Weights of a small mixture-of-experts language model, trained from scratch on English Wikipedia: vocabulary 8192.
Below are experts of layer 14 (counted from 0) of a mixture-of-experts language model. Rows are named down (a neuron's output weights, with its number) and show model dimensions 0-127. Each number is 500 + 50 x the weight over its row's rms, rounded and kept within 0 to 999. Numbers have three digits each.
Before each expert's rows: "comes before" lists some tokens at least twice as common just after its tokens as in all text. This comes from a sample of Wikipedia text that the model never trained on. Tokens count by the router's weight.

# expert 22
comes before: "s", "N", "S", "E", "W", "I"
down0:500539459452449440566531542431616500526429458523521559565455586565490454501517539457534446465429357632455587435414496605413439511531529598439548469513456471488579475579594556548500560512488616513473506464423544481465473469478533537490561485575470498502488446634442543504612537504498502511483543558549513556471453489437462516482435532476463616541468447428513517527534498492464475431503
down1:550487577610525479440517444543456484563509492484459593526486546480597535466474541507518437548505473512499474507492423504532473452480465560488564525467467543491429441539469570501593528359432488495575511498514390524422482451453469564494527436496492572522635420510528407403496573489564472504549564531510500493523439586554502437510510518518496405478511566507429532496530529526576540392468
down2:450606573513559462493520563471512436479532467441544548457577477634460530530521537475544466530441525550561525416449474497505452569575429485477434547423432577561452425459450459628440441495506503570493514482491590500502417413416619613488543597459493523557532504422555492556486494496523473472583491430462476468507542588439554482526470453437481418452480483449426507456447461544532476474523
down3:483511395548438490579575512453502494480608480603483435447514506483543520553516590377548486473450499432502553507452548521549444456486558506484523466531460566489416495555459499453470358525548466568539505558568526455485455555430593554485496495555549460485425535588554508479500538484438518586452514491519513549586522454478418513549557500494512413534528512500462501446465515428579507546551
down4:435519480592566453572558467477485583480542569456516531540481483480508441544462508428507465510508484460463547492518547464452525514498440536503466503544522535464478519460509514503436484482462432492533569535481583509407483474463470540493517452479505439559435502556528475607508326537529486440577534491528478403514526522508533503499524500386541468373452547508411514540535476518451440590523

# expert 17
comes before: "–", " ", " season", " team", " first", " League"
down0:523508517437435473552439467518488460537531563592513434503458505479412528532626562492533557457477488429498422554482528493507469491527566569534396436412618511517416553495639417491477511527561480483450560603460441466515526506509463571416475521484453479475498481584470538522480436566382543472487525502525491583461469468543537447516508513490485489516516559559516528541582558445516538487453
down1:502525449537569572580616495507429455456546561448476543490498464545468518584473501498504550496464517484459542476567488538543548469488522478529491522459572507517459555512362494497556430417502470473575534531503481547514455490509393516496462561483486437466535501464523575469478478455496624477474509455383479451428533659557470434535465542535465579520619532515581509519543477446471536558477
down2:490391583466514544527560464468499436378588532499482514477442495465494499502534516523514504451555497545525442523535455549514492614491514422539423517513556548605558544531504501541554405515571474501543611559422551446538522516568546513485405566476474442517565434484500461553469492540534426562583550486568488445523578488491502518464585558539436544477583430501540436550552448485482469475514
down3:451540518501478532457485625474465540474499503502373557465500480310432451499460444411473433465551501512504518481542484552461503520459484532476502466559564499489443405449565491517474545435492494529491420500614522558409450447502422480458472474522427500425498533477418536535556432499536591531525432526515500483501634488435470500617474484502502499505555485559529472552453507459508484442553
down4:467559506486603522604526548453456506524511520519488507458486483532467515605464504478432504493615508469483458491440615573485493463481540532518535467516571462495498473509430499547434453476468508521518434559588616422532485508529542573587585559506451505540454507439500457543538486504500529451421533508561519457458476495444480496487471501506606456483492574497514479425489477501442352507489

# expert 24
comes before: " ", "\n", " —", " +", " −", " L"
down0:502554478556459517453513481471407442355511546463514463496418538560582500454504426557411534448529516515506391496590548534512466518417451544500449525391498433533419476580437516419561505490503494433452555555473569480496483483569593505632437467536490584490498576497493538538475523478491535571500486488575552564510426482562522550593593503499501489557460468417371502607440430470507499571553
down1:525463479541623529449539441543473419544473459490537558526414519502481537551515519549531484462502548463665455513532438550483536460498495594513518509504547527456545504516465586503567505448473507530497495379432510457541485482472407570495559452544467553494487474497491469453496405532467592539463426369507549487430508554626512463512591528464452469525518484498567582478507545574389464507466
down2:523558507497510559444462509444544553385464587482408462480452418527527533530453465516551456375509444440552515443412459510457526486505562409518578494568523492491583526504440553367517514447541546565410422617506467516541499465523462522588529437488575392430506490443441452504444526516530488553479513418503454536519439497504452541499479536488504549520536597421530504517436494467483543426540
down3:527493516572524393440420379516467564520493448523484548482516487462488479517482557428554431561541515414524491409461484475444528493433435499406492537525458540416436550558455552517519564454484490521536532501535363559491466568518473523419533530508495507549491488483545499584574553417477553542450468518574511402447523481545497426545534608485436509531471465576465574511485430415533513582502
down4:444458505533545534536478580536513543538553615459434492492512621501587553519414379480470333549560473482514509481487521480410512495507412572471477480523544546539479531451476480451544521471511627513470472476510523538528574498422538556537480525511446538482475487485523466538474396539449434513435513443456480428490521515538451523584545527611522552407459484460534559513437443471511544540558

# expert 9
comes before: "1", "2", " |", "3", "4", "5"
down0:520549518532438573560427545500622450541478436456527591430446449515458509529506571480469493512438591440503558325482487521481460459508610504522478475539557512466469501521552526501491447479473492476437485496450453422599428464594407536580503507501539463506522386545516500446482622493467603462461533538503554565530433498467520518472483499431494450572499461482503569499436536533465453476371
down1:572456517524494491512509444526537521447503523462575434476499577458552411500501571487574543483476445495463552609387542604476433458511484490432477620584568427492511507499491523432468498531546561495476605546487488464506602543557486515473477543514484479573420482483495409465455358502464533546536490556506480453509519477437571511476565499572460503456572402478507528458561531498451531539506
down2:500478544453478524455587452471480517516527544467439569458494414557467539508517472452516380465533536447440514488433457459475468452445525502528500473485392564482533513488490471395543413447645430501552520486432489432464595535540614484546594514442560476443532518436470504501470465509514530499478537409538449533593500473577526537513514554450526482439395536517531540518443496557414478493474
down3:434429570489551527543451562569499600499513399444528546503486521506540486455546539533577549436479523502594555401568487484492480553463413515467496537486484541463432538604501487404467523474469546544628546567576490517534463479364492545547437504468521504469498516482426514513465480411458561569506482499512445466508547453526460569587471489550503491426562493556504485494448531517499474533448
down4:554569555502471552530529577592564526607565439534463428457549478486467461486452463520571377545514527461441465519535477504473441486517438501497485452500414487552494479483357514466511500527512555479434445393509574539611576553479563425506521477467439541526529597552540514463479530592525392548489476512524487460508473464499480513472412559515500521494492440401492554512480442541463468464602

# expert 2
comes before: "-", "|", "\n", "=", "===", "=="
down0:526529505587415426422626508456448523517431464528590464553392511473496456472550555485550502511459465513449491506516484483520618421510476624499566526439559532509489506490453520484422503489486466540554536429579510446547485474459485561476534499480437443608534538425517415559650503399589553540496536459506452500437454443522521545460409479493479516526528574543486477528486479533554556506487
down1:531503465617540504429548468512474497555485622520487597551432452516532539437490506536581514430423491463570498487439360512498562500459503521484523487532584526505568467505572503524547497543490394540474495555458461455469436502531464463478471439498524465526463502471478431517431465493425635577486485543484554521542492473503489535422424396528518516532527488572513531406542475473522495426489
down2:642465497414486492566424558556498497464537514455434571577516518500490442493495487373468476501492491483459461546511499501438481572507459497447502544483505392487486536469433500571563460525489473451541489583487449538511382513493488499522494448524478512444398535495500483528560530508531438548425550541477474489626502405491549499451471497498482453661519456521569509432508377475521501504512
down3:408445514518484540488525544432563443578533545380576503486419464539429402532356492529476557586490608585454468456478506558527520560490453525475506516575578508471617535427471553475467503568536483495454551500531472437432437464581547507483503475481470436498529425535546428455413502522410467497499560421501517457582475492501557504466496496454408571547554529498502475475419515560491542439547
down4:434486520441466497551560563508434462499541567516486595527572437498568440537527476501480465520553461529511512483439489512539495449450524464578589502349525494552592563549476461428419524476486525513399541435481457523496451488472395498476435469553523530511453562473467469546564477491426520486505467453551438444478450483453400518550486430432550517395485542559513543572493397529566566475444

# expert 0
comes before: "1", "2", "3", "S", "born", "4"
down0:465564460588543573519380545489446514518485477443556576560482509426560468512581467549414470527471503473464477420423558549537625509564494539499472536477472559450475494517512534506416469550442403469540500533516475484569488491468549522551474549574442516425550530490524584471457608443520533453517491493478545510510514513453491516464455549453453531430505599533563483518428416375529540462539
down1:530512547397487523588456562616501517423448515521541545465514508551519509497454488416549496513478544479484518493525472498467478514523494529431473564453477434610511540491518562447550485438604530478525426521443435592580471496506558361533567544491508420447492534510491555408530463525480548639475590533515477564524390521563542479498524544488523492456480496580531557365522497515464509511534
down2:584503535492460450606473543501593480456483528404504476452491513458541512509482456470519463510504358591539516502457438381573456453465468497569414493440477563595437550494475496512529519511548463449467414557493521439393562607523446540465526503546491486484599468508561485454528584531483495471532445518576492479459453517552435458435501482512574519424539595476483584574545549584521464504651
down3:521470538453458475513535544490465457513491510581602464390415536511510477463429513573376494565438469505492540457517556493397485551506444560439516530454516498601506362656458447495547489412494568603400541542534486499513482516499460518485464520450507551474445477563516436524539508491512525532506518542359443428517514426521501550477470484486506406502530476495418489537553528517456615481500
down4:562441561425418517522463509461481606494540540586468496523514571431490491487496501500554444509528534394457534577554542526528618498518430579470511552501466498447508455510524478455554457501484513503516484561467516487535447494466490479431436542530527553488534522454490403549550472544568552586502444397532468482471463524480598569488452585395497424491499431452431508489657460546490469516500

# expert 19
comes before: " the", " ", " a", " August", " March", " May"
down0:464439514510530524451345555553496499571448505501448462459448438519475492426441468526482531459444493535522527459499529581460595453536575501491541517509524464563440437558529610517497568517535487492445493490562420503562448497551483470504507587435538517472625517472473521530525519589489445507599498539574592431486536516470611519511585547604507475510559471499496486578496434551515433547342
down1:469435517551444436439486509562531491476469400337512502475450433483393425467480464496538501550501466482454498524516502494507512534494506588491441500538496521491555520590368457461454512513520677514469485523494533477488474542541515532524542592626473591494418564460593496540538540436496506491480437450539520461506481521492505523568392490511512547558507492549511563453514472537483436495499
down2:466579483561570550434399454522507551565532467485532473461482472463526507513537474467499524465460533548601478497491454440567502506492480477504491543558457572534460486559475542498494442501515473523489510429490471536544529455500602652510488453517547450499539628481488516463406507498499543498399522543527500507543542434506437507483479424499540491612439509555511520564544581555594468591501
down3:550581572489491534480439434429368523560531496542487540504460446532522518483488487541522547461551523534513528546425502438516529447463580535474453518492539521464433515510559469417560542489482429511453539546450449451456480573543506481479445555495524579474528519495490478568470452518484516532482482448458378444530505496441493566487492458542555565431426437488571497612454521534498554476464
down4:523489468527593443467460532469510487468539421539494497455547557545519528499487440493461518539499616510462497537568540390445472564461455416505455411498521373602477661477465499429492457488551550445549482532468495489547505485542483389480444517526526556405511441461495528543495507449375576510469468423446425501522563543443528488478491501517500635505480429587535520549561493453491556540552

# expert 12
comes before: "\n", " The", "==", "The", " He", " In"
down0:526520527538495607501513603563424486474561511463496459485377503474515481557502504487448586510534392557509516490518425444470486574455423537484429510472475609424473548526531506463577515501499419432437549443442470504491452614483662550422477506477524539514549480503457406543538482475535586423570494475379530448535514511471477522477432523509505494501462546457592551473523449480482496482578
down1:511485441462521535492449524585428496512506425334458626500562514548528511560553517449448536462510550449479553483388509495517506501537469511452521527540593587561497449539539577587445434556423524458463561477430529534496392520595560554451569462461516576467452540409523446516513496583522529513521501546501575454472349419522508590535469526459542456500498532472490497542480444513504528509476
down2:536513449387517477495543533584541486474487347474430531517685540497484563486555573549524527476592431468525495540451452512473423515486410408530499486584493566536477532535464507493449611441458526465535469417540507533575521412498461504557505492532468584516525523426523467474530515547465511428528500554530549402470502439442528485458488514420482491509593535503477535566426557433447445430540
down3:514487519568509500467503515568429456527650563551525462517450489497521567442537568507444445504512493542513498549444530546558510552489548499489548455596474490502513545530460513593483579464415515648532509454489447390522451577584386449458471570516464493539494478539585465448465557506435448505474471493429552442511553597578513518508404422554518514528407588422448547335510534577495562447554
down4:493518500573530514498568535469522483489391511585473485498562543488476475568546603464498447434433592511452483515476423511606489543566482532474478443475447464499480542447440508583513553481404484574515436478507460479592594523505431528502521522607521493500534533535471447494517437511461544484498512605508465465576493594513523473410492489535465591509413533444414524491574436498526494493576